Weights of a small mixture-of-experts language model, trained from scratch on English Wikipedia: 160 GELU neurons an expert, a variant of SOAP for the experts.
Below are experts of layer 2 (counted from 0) of a mixture-of-experts language model. Rows are named router (the router's row for the expert), up (a neuron's input weights, with its number) and show model dimensions 112-223. Each number is 500 + 25 x the weight over its row's rms, rounded and kept within 0 to 999. Numbers have three digits each.
After each expert's rows: a language model's description of what the expert responds to. This comes from a sample of Wikipedia text that the model never trained on.

# expert 9
router:481548495456519513524521468524505486517511518475475486498539478479519490551534494466476498562496483503474498490528495494502512548475472498532528454499479450498481502496536473457473531467470477468522512474499494530523516488491505502472452533473518482521509520485476518509526483522446528565486539455478534474474484448521477540489524533539
up0:498531533529502517495523487498502503456537514525543506519469438519509518542483490511491501494484468501502479467485529506510501488518489471536535493520487493438530469468505497489531488482471548486493480481524477498476473473452542525521485494518509587495546457512507462531466518523483462497556459490502487468516494509536497535519507461456
Description: Unit and capital abbreviations. Single capitals and short letter pieces in abbreviations, and units after measurements, such as 76.8 m, U.S., AnimePRO.

# expert 28
router:467528495483524506467520508525529505511489503477480484504543469495527489527514500471483515522491465510467499481535512494508511529490446489530522481488460469510481494490487458476488521477492477466510497506489501526513519507468504481488465529475522493525527525480484516515512447513444528533482527471473553467469473462525464529475538522535
up0:523522482464519503537521476519475520554472527485486521479481490480515504494485480548512507550513495488523459502497457532496510541493499488552486499528480521466497507514521496479488493495478473455506469498520511492465554478518498521515520549504483491504489490497466493518470495469484475501457508536522474485506486538474415498500485530483
Description: Equals signs, foreign pieces. Equals signs in math and chemical formulas, bytes of non-Latin scripts, and particles like de, Le, La, no.

# expert 24
router:472503510526505488482511463490527501545478488477465511545502483487505530493510529489495505503482471494503456461491468529549516519492503500520507485493459465518495509482481456494483511480511503490507509508552465498499497523482485442464464530489482499523497493488502502488508435540461520521478534508496533489505459477490491523497517487514
up0:478492466491510481456535494495507478511530510480461508496475443510503520496530490437517557519487496545514485501546486500455521503498521484556498519506444473493498515520508539482473527501505492464524504475492521510511550499520469507516546519509474472517538531539501491501494500531525489482406453484502477513499518529465495504526476503524
Description: Commas in lists. Commas after names, places or phrases, often before and, which or but, such as "In fact," and "King,".

# expert 31
router:469524495485522499483527498520524498519480517474467482505531467492537492521515494469472520521489467513468487476548515512510501523481459489532529482487471470526481479483481470465479526480493473473509493486498504527523517514476506480485459527474524489517522520473482526517506451514451534525480520459461552471481480461524466532478524528541
up0:502479481506512474493535462503492482517541462467445498509495493519492493546487535505535555508490521498502499473514500518526476460547558512556465506518446456482480508516540510503536504472507538523471467477550506492499487503494485523498474497496469492483519523509519509504499514473499510527484512475479448474495499521521500480464496445492
Description: Capitals, degrees, institutions. Degree and prime symbols in coordinates, single capital letters like G, N, C, and institution nouns like University, School, County.

# expert 8
router:490536516495526493491523497528516501518455546499498509513504474523541494523508507491482502542488491506471476451571494551532457504513482494558540493497478507495455473471511496481527504497477525482493478493476493485535520543455483486486476485461512455536514498501492514529502486497494498557491502497461496487501504492525498482522503542501
up0:515510490495490549509484472466489501459464497480534479542513459488504479475506459534451530493500520492467523454483449491509491516512516543461505474504463481472457497548526504514451532542506513526528514509506529486523512529560483468491509526510504446488510513516497536471558469530529515490550472494485513489540484539522514495493507436492
Description: Table pipes, the. Pipe separators between cells in wiki tables of results or scores, plus "the", "The" and == section heading markers.

# expert 47
router:485522515480523487500528474537505530536487502482465500491523483483536496522529523475456534541477470478473473463539512513496523523496464478531518465492485491513471469480450448479491538483499486480511504468515502525532519517498491470488468541489511485520519511477495510519475491527496519524482518443465546489510489463521449517460536515530
up0:514516473523477510493544488506513514524468543532464539508478490520462486525503492536461512541494491517513501484506464480514526503486529520490513534474479485454485489470507493486456495469517518528486485501514496513500558480484519558558498501499466486502520504484539495517495524496513545495474458542514486488485512470512525489543465499519
Description: Opening quotation marks. Opening quote marks and brackets before song, album or work titles and quotations, like "Hamlet", "Grand Auto Ramp", plus S, K, $.

# expert 4
router:457509532489513495495519479492513492537444514476482476526521493490517503514508484498485498482485479469496497477500500519512490528509465525517517489483456455521485462472445460482526519488502530497520532516497474507499516509461514466502479540497511499528526497488478494525490426514454521507453526487471524479451468463523485535459525485510
up0:460470542512555533452463505507496489517492500483515484520549489502500462512501512497524540448507506470495497495479499497522503495524486496469493545507458499490483480540459484484545502530492478521499498519534519466486523499486468521511511543474486555522503508506459531515533477556480533491453480507456465476529505485547495492537471500531
Description: Commas and adverbs. Clause commas after a noun or phrase, and adverbs after verbs such as now, often, also, not, later, then.

# expert 23
router:498524513486518544491538568487511563493536519502485469469512461504517505485541466472494552499488502545517521479503496535478488533500495436512529481484482500499467480458495486491499565486473476489499508501503466507503509514461480496492464479489500511506530502486502507555492494487504462543497524484441521498487457496520494492497506512527
up0:475540520523474472500508542514546488527541516544497455477501474492484477536499524525484530484513442494454494449463484549516454492488518512513490489554525483460505524509462505464503540472480500515450504508497514526499516511468504540505495434515515446526489446513493486505472483508519457511497519529513482475539523452520493461495523496506
Description: Table and list separators. Pipes separating table cells, especially in election and sports tables, plus = and - opening new headings or list entries.

# expert 33
router:473510500513505532478506497522528486513502504496484492531525456500543454486493515499449537494458491481491472490514497507509513508498511533551507500488467493523462502486505495486507509500481519479475519507521477518503529486506494514496444513506532421523494526492506531505508481506475533490495546497472483481506486465561484472475528521505
up0:491526509456479534517517544519473557539517515461494505528510515513496486483489506526534499502549508547554514492497495488528503495479494450501503500480519498458590479500523488487507506507459501511518492487505447501448529497460456448481497462511509507465472497508470516500463507462504491505451544483518493474491471501484499491455466485523
Description: Line breaks and spaces. Line breaks after headings, sentences or table rows, and spaces before numbers like ISBN codes or scores.

# expert 1
router:462517505510533508481537515517516491534489481478462465503538480528522485551505466469475515509488483473472473460544514480502498515503459483522513481489478465514467488482487474490465524491469510478532494516489509521500496514457517497504483512444528503513520505488499518510514463511454556502468522466463549459492481462512478548506517538535
up0:502565541506508490481484459505465466479473497449510503513496448498517539495481515544472497500478486487476486508467482489460535512492486476517511517534496530560461484515496491506502476492471537537490508491488468505466501535494507500480494450543423503530543484521483534511503489477459545510525510507493515507527484482512518502469483504496
Description: Non-initial digits. Digits 0, 2, 3, 9 inside numbers after a first digit, mostly in tables and years, such as 1'3'7, 19'3'0, 181'0'.

# expert 42
router:457525488484521508464524509523531508512475514482474482505536466495528492523521501479474527514489474493471496484551503505518514529485478496530520489488462465513475478482488468461482528484486472473515494502492494524516526506488507487487454534465523484519525511482485530520505448511447535522481522462476537476486468456523468523476527528525
up0:535526518518518490434504479487524463521531515523521537525506498476481531480486488498478483525436512495474469452490541537475536519481480496571514510500469523512515459505525533484505507427488467491499533499468502521470455516504480481500535530506494456490466488465531524514471529532474517514500465506504470498509519515535515487504490501545
Description: Line breaks, indentation. Line breaks ending list items, table rows and paragraphs before headings, plus indentation spaces and heading markers in lists.

# expert 36
router:509513502490514503480510512505527447510506551483505485492514479507500479504499495466484507509497496511492503452510523494491521537453502464530506501475494510500492500495509484479473513482502500486500474493525495537491519539498448511461489486482502483532505513487472510503560499515473509512510570506496496469520502504511492497460531498504
up0:491533489499515534537511516518495551554520512478502511501501522478521478521520509510484518470513478502462524505472495514533489482495460529438497510539484473478528506562511511453504451465489506468520526498486512522510501458494488561522515452506460489450560467508450490481462534496489493495523478536483492507496430502522468510540521491493
Description: Sentence-ending punctuation. Periods, colons, semicolons and closing parentheses that end sentences, clauses or list items, often before a line break.

# expert 22
router:471530474484530528473536487499522496499470500489486511519518472519549446520493473485458479557492474508489459470548488502501465513509460508526518488492479470500478453477540498459524514497472493488537507449453479514519516538490504490496449526499497470513514501498500516541494464514473513547482508479496531504499494494509496492450517525513
up0:491547479478486480477488494505503493488480502524503472485541545520489526552535535502510497491532536459484515462469523498465505485475526450500458487508472501476540506514505476525483553485482487500520518485496505511503506524499497501491520540496488478525539504542456504515527502490463468499534496541496480506532465519487516476509495509509
Description: Determiners before nouns. Articles and possessive determiners, mostly the, a, his, their, its, often after prepositions and inside titles like Jane the Virgin.

# expert 43
router:485515488490515519509527451548512467502545540481479490534532495520523488457492479484499495510472474490496503484510571538533508499498510516506532479496476508498477496492541490477485526489492454476516472542479471493508518504483502503543538557480516465504504498476514527538497508527470502502490517494503552488492514458494492485498518489531
up0:515523455472469502515480494480519479535512510479507521489459495488517452525512483475496484485479484474516539498475528512486453442468530485541492458479515504463455427504496518491529510492499490479520508508508495485485537483482492502472513488533472523486498493517447516464447453463520478517470502491486508547477449461479514503523506530542
Description: Infinitive and preposition to. The word to after verbs or nouns, as in seeking to, expanded to, attributed to, plus not, from, into, would.

# expert 27
router:455538489454546485482531488510527526507516491466483494497496458499533505486498476479497521510495480523480495503495497512504491520496461478547528475470491497530495502504489465476479535481496479490527500476509484505517495515488496468485500533482478512517525519492499534517490472505494546527483512466462521486469495468556511535487515558555
up0:464505493494497536519466511500503474467452466469483505504525494526509489493504530486524524537500503466513511456522509518491470483501511505469524492504496508512493476452474505525503550518505512502526512473500538493491500456490468481521481483489519483514543528530546485489485468526487525512473470519484531505496462503487509498555513479509
Description: Adjectives and place words. Modifier words before a noun, such as New, United, National, North, and colours like green, Bronze, Yellow.

# expert 16
router:465533485479522509477526500525525502514478511478474482502530469495528496518521505475471526522492472496470490481543514509511504532483463488527521478481473468523478480483479468469488525476496479469512502496492502526519514514476506478480461530475525492524530519480481528516511444519461529528479518469473553472475476464521466543479530528538
up0:466489517471468554513510493506480467487560461504546474495469456474528468526515532482500481483507506493470528490502498490546472455504493488503505516506516474494470522490515474501495477532439518498466499516474465493495515512485478541508567483527509490471543470483490458489539468497486518505505500473540440502489510510512528536482517480487
Description: Word continuations, closing brackets. Middle pieces of words (soc-ietal, anti-quar-ian), closing parentheses in table cells, and nouns like University, Museum, director, end.

# expert 15
router:459498502502507497479507492504544468485475515473493477537509483502503486477534486515462510485489439498473507494549498530500495569507474474497499495488489505555487493503480470469473504473495483487466487532532509502511510497488474496485489502496491506494501514472501507493561516532491506493445531491478501483525507489522461493545534479522
up0:484512504501515510491510514505458481537488505458494523496493477563502489501442501506478517527528498490470482527429497517527498539491512503564501499508474447474480516496515527497497485492517505502498504491520513539493582456451511506560550484494487499496535492504515488511541492493483455493501512475479525479488493454462493502508469525506
Description: Mid-word hyphens, name endings. Hyphens joining words or numbers, as in vis-a-vis and snout-to-vent, and endings of unusual surnames and place names, like Tapan-uli, Wagg-on-er.

# expert 32
router:481536498512532489457525507491508483532478502487477501498519491486551511492500485462505491527518497502485470504526513492535515524500453478537508458480473478515511482497500467486481526494516494468495522460516518480515516531484519475518485511460531489537523527458500542468486472478451494497494525493498508491494470492530477539513522504515
up0:484480527459519534504539434479513499516524513507443466553493488492496493477485492531470529511491524500488543517447459518496505505496493490555484479471521529553495508502534468493474499508513490486473504492499490518498474528511489508523488562506512469502463497476485522496501453476538478467524496495495499443514492515492451506547530517498
Description: Month names in dates. Month names in dates like "On June 21" or "In office July 16", plus first words of proper names like United, New, North.

# expert 45
router:458528527474516525488510516521520491516476526480469485509553494460530480519503487477469515492488476500485492480518556520486492529497506479515521479467485446517488473492479476483499513477492451458502503465487507516497520528467502506461468513501505461535502536516456547528545457504471527513476531453509510474508485494506457519471515492492
up0:466542471497488471469480490512530465479443500494536459487459507507488526528510496478524495495515508513559523524477511477502509474476488499494498532483482509499454484536501494524488502491482524495475520501480520520546529466525480479503436507527504523521517530480506504444506552499460487495507484492495535478475533532502497499497499525492
Description: Mid-range digits. Digits 3 to 7 in decimals, scores and measurements, such as 4.5, 2.5 cm, 3–3, and sometimes a closing quotation mark.

# expert 0
router:458521490484510513499522499478510487511534503477472511497555465496535513542518532466478513480500489515482461477554469505518514529468497488513523487491475504518464491505474456477529519472463469462533498474470488535545513530491487509488485525455509493527514531462491494521509450532467553532494505505498539476489461459513483516460518493538
up0:492526518515547481482531462514505487469488494507526469540506504465523496496503497503491542510468487512521523498482513510470483498492527474522518507479562518506486494520510504464505484496466491497483485464518528578522510479487423470500510547504487523516512512525463477511475488463512508505576475531468424482518525506500528532496497516491
Description: Digit one in numbers. Digits, mostly 1 and 2, inside years, coordinates and table figures, like 19'1'3 or 202'1', plus some common nouns.

# expert 14
router:474529463530520520478524495540509479535441534486467492491537455488494464485509487479455533541492466521487496478525494517480534527491451497521518479486491466524486483495500472469465515487502455476485457502505529521516515507490499485514456503489525492523531510485489526506487460534476504551485520477478542468471482475525495486508540544528
up0:481490530507526518523495505463454519475534479489470460501536510473485518503482434479518501511524448515539492492472524508472546528467497475480531501424530478496498490485530498537512485484517492478521474514451487482476503525488503541518506492500486531501519553476541521505513455554538484513551488472515478492506520485463499484504494492458
Description: Digits in numbers. Digits 0 and 2 inside years, dates and figures, like 2000, 2014, 13.30; also time and event nouns such as century, million, final.

# expert 25
router:518520483523528514510513567555522512520443517492482465545541500493506527535516491472484534492474472496479466513541458500498500513475497488494507462485497488520497492512495485478481526493478503465512472484480478525529503465461506524459447545507555462509514513474521508499507466488467513536492509484469553503477458499492476506541520485537
up0:479507459499490564517508523509473547474517545467522500538531470484503507504511517508535479491519511515500456527515512519478501487533527529502475505550478497507501494478518477478517509524497478476486510503487488503556511511497457545498520507470474497484482502536511538495478514454487508489460520458544514454478485465474511495528509462484
Description: Pronouns and that. Clause-linking that, which, who and subject pronouns he, it, she beginning clauses, as in said in interviews that, It was described.

# expert 17
router:470527466544522508479521503562512446525453538487479488510526458469494466499488489475461526549487460516487500489529504510489533519492461492515521475495488474518499485492508476468454523486491458480493451467511524540508511508490502465521454509475513493517527501490494527506483483534487510533483521478460548476485485449507491478516536549522
up0:474526511500515454505562482551542491521479531475482512566466499488507490489480472494511525457459491469503510490524490526479489430511522565539516547501484487514489479496489496484472515514491525511497529495491509485476499514528494493520517520509484499520478494479489517499494507501505521522492521509503497433527520508484462503518528491486
Description: Zero digits in numbers. The digit 0 inside numbers and years, especially table cells of zeros, as in 20,000, 2020, 1920.

# expert 19
router:454538505514512499468544481514538499496463515470478482521497451494511514464505532501481495494485480480458516491534504502500482520499464501506533484463507519536494473492458468477473528482491512483505519525510495518501520518482490469488508502509518509523531519495511531513494480521497519495468506478478557486492501496520497500505510495541
up0:546501498503462529522524511496473502472528548485515517499529486471502497494518440513512463540551514546485517498501525540506491472533516524444556490463502484470533520515497517525542486445519487515521480480514513476498514493513495478509501512498492474578489498519525516490537494496490491528495474504517468500500504504535502522448496516511
Description: Word-ending suffixes. Suffix pieces ending a word, like ing, er, ers, es, ies, ly, in Ski-ing, Part-ies, aesthet-ics, often in headings and names.

# expert 34
router:467534505490526527468521499507523489514450513479485491489524488478518517531502503481477532507506460491476487495529537522515531521455487539518521494480479473523476477479468474470474508474517477471536495487475486525507507520489499478511472530503513489513518513498483518499507456495461493513466534469497551477500463491521499534462515487535
up0:502476492533489506476514461474447478510504458486537493502518480492486496495519479489490545526510531512503493499480498461526496516466470466499513503512507499534490502494486549493495485468503498529478469480488472478529528507530507447502479490479548548531500507506441500456446530525513505494530516443514516511467486478482564473506482538508
Description: Digits 4, 5, nationalities. Digits 4 and 5 in coordinates, scores and years, plus nationality and country words like American, British, USA, States.